config = dict(
    experts_per_token=2,
    d_shared_expert=0,
    n_kv_head=8,
    init_std_qkv=0.0277,
    init_std_down=0.0,
    optimizer='adamw',
    beta1=0.95,
    schedule='cos',
    doc_mask=True,
)
Below are experts of layer 9 (counted from 0) of a mixture-of-experts language model. Rows are named router (the router's row for the expert), gate (a neuron's input weights, with its number), up (a neuron's input weights, with its number) and show model dimensions 64-127. Each number is 500 + 25 x the weight over its row's rms, rounded and kept within 0 to 999. Numbers have three digits each.
Before each expert's rows: a language model's description of what the expert responds to. This comes from a sample of Wikipedia text that the model never trained on.

# expert 3
Name and title nouns
router:530510518497519525517490540525491535509480493492517475485517474509509513475479466464475486485508498464530513558523497517463500470513466558512522532448521473509501524476464495523489482496525498
gate0:467483527464503490502498484450478506526532476504494495544517543482487483525545537513480500489499498502507477515514543506524484522518536502498511474532481464526562523518481523532525519450499518
up0:519508488536504490510499527513468488481513482508513509521470480486481501491485517462501481475474487538499484487471520489523516487496471468453533472461475531533513473470493489519520484517533490
gate1:488485520524525527472518502522503466482538556478481480541503512537484527514493530482496508502466509518519524506495481455465496509479516519504487467472469498514536546495509502496489549477541493
up1:460487484452487466521553532524527473530528504492507517476522502540496491492456468504457484485500482526526516519481487482443479529483455490461549476505477513536519513576523513505522510515497515

# expert 31
Football results and lists
router:479485505511513512441484500449485524534443526454464501484497531489468461496514551549549513495503501550443509461527532500560493496495510498466498475503497527467494495497484521484497482547534514
gate8:478467508515518516458493500490487476555551533516500490510497466567437522508502457510514497510506463498479506490498530519507509519499504507538450543530477503481516480525486489523513464492501482
up8:491510487512501525491530546507475532473464496493493505511508528507470491498506465516504489519502497513499457496488498460521494493518449460451490481512450559515483510506522538463525480500500526
gate9:526539548500518477501502479502535525466515524475501552508474468517484547473507495481500541470507501490492467525519499514460504472495503494475506530515509504498501523503473499519479480527461507
up9:496499516513518495435497477486482513474531516467471517525488517480460518501519502515537514513536523535509492549526512501489513487553477475482534537518499499520524519470486535506521486533461522

# expert 26
Taxonomy article text
router:466547504469488514486547474507508499540535448544539510506491520484509478521532508464521450501521526469450465519509484487448491514539473454515498458508480484494502538498534499504529532479520529
gate9:469496485466509497482483481482498474462532529516501446525509507497483509494513474514576494512472515521519506463511494489523525487469518493474497462545456497501480486490526494496493517524453539
up9:477522498516511496513528510482493470480488470534519481523484479513482510495454489522478482470528502526509529492490536508521481471488469506502513505489489456523472470513509496498544484430542486
gate10:521459498492492508501474472477523514498529486543507473499512515499496496543497445551513456528510532525491517511494498496520506479482451549506509507491560471521504474484502489530525498485479479
up10:464522520488507492481537521515499455491525523522503528490497520507512494503488523441500523518516477472486514471505524522507480498519503537516498501523461485476527529525529500528553556529491460

# expert 20
Table rules and endings
router:512517515471476501521460546543505533477499468513521470463560466493505497501458440472464507518508483492508511500480467519503500510525472533516502539464538440463497498483445511501466474480521506
gate0:466515508478521475477471514470505483510500479514504495449504477524499504517537518519525513505548493475535506443489483510459523498492510541452468505496540532519493465526483535543451482506486494
up0:489460532539474489526523499526493533490491490491530523521522518503431523480496519480504478546480482496515526521567488509511512524488518515486487499536528483505479483502490467514510529464486452
gate1:491497520492495523500479436491527499547552502528474507516464513454463491519500530486518489503471505514480511469547470453512468503482537487491469491526475509500487477490504434528511511487454536
up1:491467458499469533489516488476474521490482509525504494509521516485482500501448519510469475483493459521451514457507492528514461537500548564486494512501521510503492483503499547504526544484473470

# expert 29
Final digits, -ed endings
router:523551499467506512477515510449454485502509460504490503510489517496452531545498497458494503477512506497493482557501534542504496493539521475550494533524471517543509506480489510497479497487511448
gate0:524517500474558517496488466490480559508488512492468486482499490477483542516473466512468488479497532547541499556521469473532489470503526538534546513488501508521507524538510480499494474501497487
up0:484522502472500546476531474526460479490534498493483476497474504485527533477488533486550497473504484530521544521490514505507480472510521522517497464484524513524483485479509468481474508544504458
gate1:501523526497509483490452471509489475496494507443439521530481461539466494534473505510522528477514527465509471517518474487504487469466519483484508512486511541487476498490501518509483495517521526
up1:485467495459517486478536521522549478542462536497513512485485538494502457468526507521466543517467519535505501531475502512492479503488477528532511507533533499481483535509466501521489477478515488

# expert 7
Word-final endings, first names
router:507525515470491513516483519524503522480520469498539442462533492494501481472454447511461525488517492490507513544493467547472509506515468552503499540487544447502500534490456489511458489501502483
gate0:458494493476518466487492517480524486532519495476495556472482523509505531468481540485512520462506527500530493501478472482511459533468486469499501498497518484493509484524509504523484476483482473
up0:461500514521491523533465492480518491500516500525534481514510480473533474493511525449504471499485465506513494447508491483520498544500468444520569462486461516508466517453522512437526502501456531
gate1:499512507507481518449472493527505525520505438474476496475499481541475516478520515518517501470493469476527496463584548485499498495537524486513500480548480541513512455519465489499496521524519519
up1:470488461483556501491523487490489524557509513501520491490499475501496474524527505553518513530485538477495524516514470473516506477503543531484494513480473497464483461473488503488485469496469530

# expert 2
Table cell separators
router:525469497511506510474523497449483526495452510481507499517504521505524444520513502537527513488511480478512541531489545486478498488511495480498510549466512486530497536494506519508522454428509521
gate8:497490513506479496563494504530488458492488495570495552492500509525482515500554500528528547479513494527496440519528537506483542530541507500456518508486515498531499482512479503531481503501533467
up8:495549456488502513490486485512427499476471467449507495496471489492507485538480466499505496486470523559481500503513461538496461501517431496506487523464512507487498482471463545490524494495544541
gate9:475513469485509504521519540471510476480485475550512523475491480471521499508516523500522513499501477527498486501515512505485521500501471505474498519490501498496481490531548485521463482497462518
up9:510534485519504458523507490479482521481456474454533500506500463486559469527513503505531510519502493516512488525495505471519505500504445503440495524491517502472501511517533481492488463488484557

# expert 11
Common prepositions and conjunctions
router:498481477509493502506504505436481495469472499511459500510474485501519498520492529529489529505499498523501518454506501504491502483502509452479505458475441502516506485495540468494550475519483470
gate5:499457544478509492506418437490498477499511541484544507502484471486496476496493491526466482492493493484494465505479464494457481501496495483516512458509458577464476484494495475498495524541491524
up5:490535479443515478485492448542518490524497497539538463471528514489501497517485467502501501485472510492483533494505503530497468492483504495527464524499502452542481490506519505510480509502452521
gate6:522543519517466500477524517540477500448506472469477555528516519486450561523482490454493467516526519512483498536497513542511476499508547488531511472504480491496506490528519524485496487538483492
up6:477493491450514509510461546470529474514482531530478505483504493522508424525498515528505504509488504509500521487515500458509517504499479526477471518491528493469495483490507451511511483445513540

# expert 10
Word-initial stems
router:458459483512487478512485514516531456511539510544527483487500482497538474493506507506486432522499521466489480471492475497491480498480513503518490469495509496504502459490474506509497535528512522
gate0:541510499526490478521513495504505446506556507477504502509522495465518471513453492519536536519521485502496473474482517508503485495489505484505500483481500521500465529564512467526465494496479529
up0:471512496465493488503494517522510531510476508542509512537497475528486499465547534463523456475500542482498437507534478480455538474507482492531523491516508491510483494486548519494501530502517478
gate1:486467475461503496473549515538520487537486505466491533535458517475431470530482492533512471521505508470468506500500467467486523492472488467523540474536499493489485511473494523511501519528507511
up1:511491469499499528500547521530488499523496517501503505483481541518485479506469524508515509511488482502494465473524470507479462518488533475512516461498485496507491485516488492462473479519423515

# expert 23
Table rules and numbers
router:516517506481481513507457545545507529487501471525531468454547467500501497491443439473462506509498486483507512509481463528500497519532468540516507542457543451487501501490455509515479484473524504
gate0:474430525498465506492509552491508479498533474493503521516516478455502480508454514475509521503525490547485539493557523526530474496506509483507495485522484475501509491513514468567496555497518464
up0:518516536465497512506478483529481527504520529478494489501563502568468525491472530498446548491558482513513480481486506483516474520499512497520520469459501521458471472477511505500517481494505474
gate1:484516547502482499524503492496512451485508471537477505496502507528476527502512488440524482480523547476482492468524519480495499459478487502470493521497528496512545462540499487466526508475508446
up1:515492464490476489532481454481499521463500487487516484528517500515491529467558514510500493481506528524475482531480498497457542507502498510515462521529539470492492492515518522475487538505485464

# expert 0
Units and table numerals
router:515516503453477499480502499506477500529510518466464457468522477498467534480466468489477520504494504522453515524498487540520511525488519542540486510498525505481505524520490511497473503544496476
gate0:453480480467492495470510510488553516497487461510513457481508514482489501500501542509519440442499487520498540501513500510505518510508508509482502503501528471540471476468483484490496493450494486
up0:490469496496524539500545518475552519505493482502501520502533519454469472526473492507494506536480482509465501460477542519513485486471510501513465507494478496495442517460492488539524519454465476
gate1:516506478476509503531497527504519495541501492506495534513482490530564510497480545459454516467520523527517495472513514503514489529541491481439517469475499500534496486520526508513522471514481500
up1:514511435499509490511488520504477499500490505508507472475477489505487508512515497495502449524497497423502555537506479489496509491500497465499464519528483511507536500522537473524519515547553501

# expert 18
Mid-word suffix pieces
router:540504500506479496488505528513464470488483498512509516508462515486454554484538498442495460523495510563512489529501518532532512493513540520519491499533525492494492439502502513486506492483513521
gate0:502535498492506527477540502501522505518477570447475485510493512508462498466437486508569476545510492518467529512455516546467514478484497529502495470508479501496506499499502492477510504492551487
up0:471494477525503483505460470487476514508522477535540513495504508484506504503531520515446517474476494455530474465523472470526483540488522486512505518513488483513504501496487519523489491501435523
gate1:533478495498514499537476521484474496522487510465472491505519460495472476455512469510501502490457507550467454504480501552486515465445470528504495528514454492517505515457536534506501481524499497
up1:482495555531487515500483495493495565501557518502539434527498517494506515517541495498489487477503524490468489508505526541531464484503466499532509497492494491477476513510511494502514518540514490

# expert 22
Sentence ends, breaks
router:506472479506505503541526475481494515455470465521489488506522493508523473533479505513549532516496483484516530529493532484456496488477447497453517478476481541494497513489523496507520478514514451
gate5:527468485497480454517503503552520513494520518517491483536512521496485513504523506479496507486533524492513437491498458421505497469547529503500532482502495506496477531485502484493451495481498533
up5:503516491484479465523508504555461518462471512448524490513510521495518504519542492490510512520521496490436442523516507516494483532517473465511506516517475503537498556513487482502523505497486507
gate6:433508460464510472489531501532507513503520516511436491504521505486497535516534462510477511502453521502488505487480516535489509537534499502511538501539499530513499510479530487515459503479533478
up6:505503490475541553469452518506517482518484541470504478499506491513494507489502581478515495486485493487506533480469512509467542479487482486517526518506474476509513494506515550523497492509477518

# expert 6
Table cell separators
router:477505513469492507484459497499525535528470482530499473484533505485517455500488436522464526506472496462528527500481498532463495528480475546507513516486490438478492512510476483482488489458486442
gate8:464462500466543494459527526476516467513532516502487465508510494532506520490528515494506513504538472486466513516504546510524504496536563491513478458498495493519498494524492485503471460487535512
up8:490487500495508503503547509503521506512513534527495493458489474513503507499497521453496518483489508493521500482496514446469511442522507475510497507487534509481499440506487503502504500516515513
gate9:453488484484544500494497462486514478526502506470485513503504528495500505493511486508510530532528495486453497437517535529516522511521524483490498447573461470536486494510523477490516494504504476
up9:492466506533479482499497535495524518486530485535446476497504509506495529463463511478514477489493479522529468512486446500519468494467490509499523525460492499478504507470542516490509458511490484

# expert 21
Participles and verb forms
router:473467538525535502467500509472552480495528525483495507504502536505517530482544545478484503501520502498545475472508526513493507475510534464509496495500474571495497481513534496512493497503476508
gate5:513525526481510500485528490516521523486469470462478518543467500488530464540557492439469502531468516507521483522482512481487484514541487506487490475546493504516492523499493513525523551482506500
up5:518480457506527503523480504501493486526490543499460509472530499478504479418518520522528497505504510485508491476489519514552505515477444536494507531466493515492496483491524500486447463555481485
gate6:494515505553505470500465496485494477493530578494518502487512437522452521497512506520510503507517479488514471572509492473486465527505533525500506552486510504492487503482533466492513485506500525
up6:494507492521469481518498495484505440482519496538510504505505491506472499497475481489531450498519458513498485506499527523456493500492515540496515534477513491542486537504490471483525507492497440

# expert 28
Capitalized name heads
router:516514505482472518516443549533489522490506464504513464460540452504507488509457458475451495513504483480505504513501463502519510536498463526512500537447528460470501484481463509514497479496544504
gate0:484508453537485526541533457560497465489497502530509489504541527514519488492486492533459533548514484524458487486481485509493514486503527475516528474472481475505460479495539488478470555515473463
up0:515505499478490491506474495480491580501484478490499506539508488495494476483492501500539478424505483494490527537486477472526452495500522513478547470509482522486471491520504537489540505480485509
gate1:529506506525505503521493473495536450472507520477486506506527501462525518491515535499507470506493468547473501500486484498498518523499512465515528477466478544515454511542478500457519515509457473
up1:505501516501531501461522491486490483510480472531495522504477516507488525501506487476519527483466488443491504525504482510514469460492503546464513528540500466525557512504503484464503465505528459

# expert 14
Abstract word stems
router:447490479508496488501514507500552478517547515538532475482470496493530517505518515517492446504492519455495533465499495493514500518464490488478502463516494534491501448491475518486524530498514500
gate0:476506497495506490513490472522512503487529511480503496506563508482456504502505523486484556536500490502469516465493514488497466510523511464528505487518478487509471495511478484533435495543472521
up0:482450579511487499452549517473508473498503516540497506528458466522471499488521510523534478481495512534512489514509483495473503465508500531518473484508548501493499499521491500463567538474487517
gate1:485523521507529533550495483496513519481553511480502537511478494515498494505515532472506495495490540509520509511507463513499498516515499482500522501511494507473522456522489503522511505497537521
up1:537469475501500540497524536541484473520463511503520447506507502516478518536510508513488513497519482497494430462487505497501516490515466511561494518546537506491485473509496509517515488483479511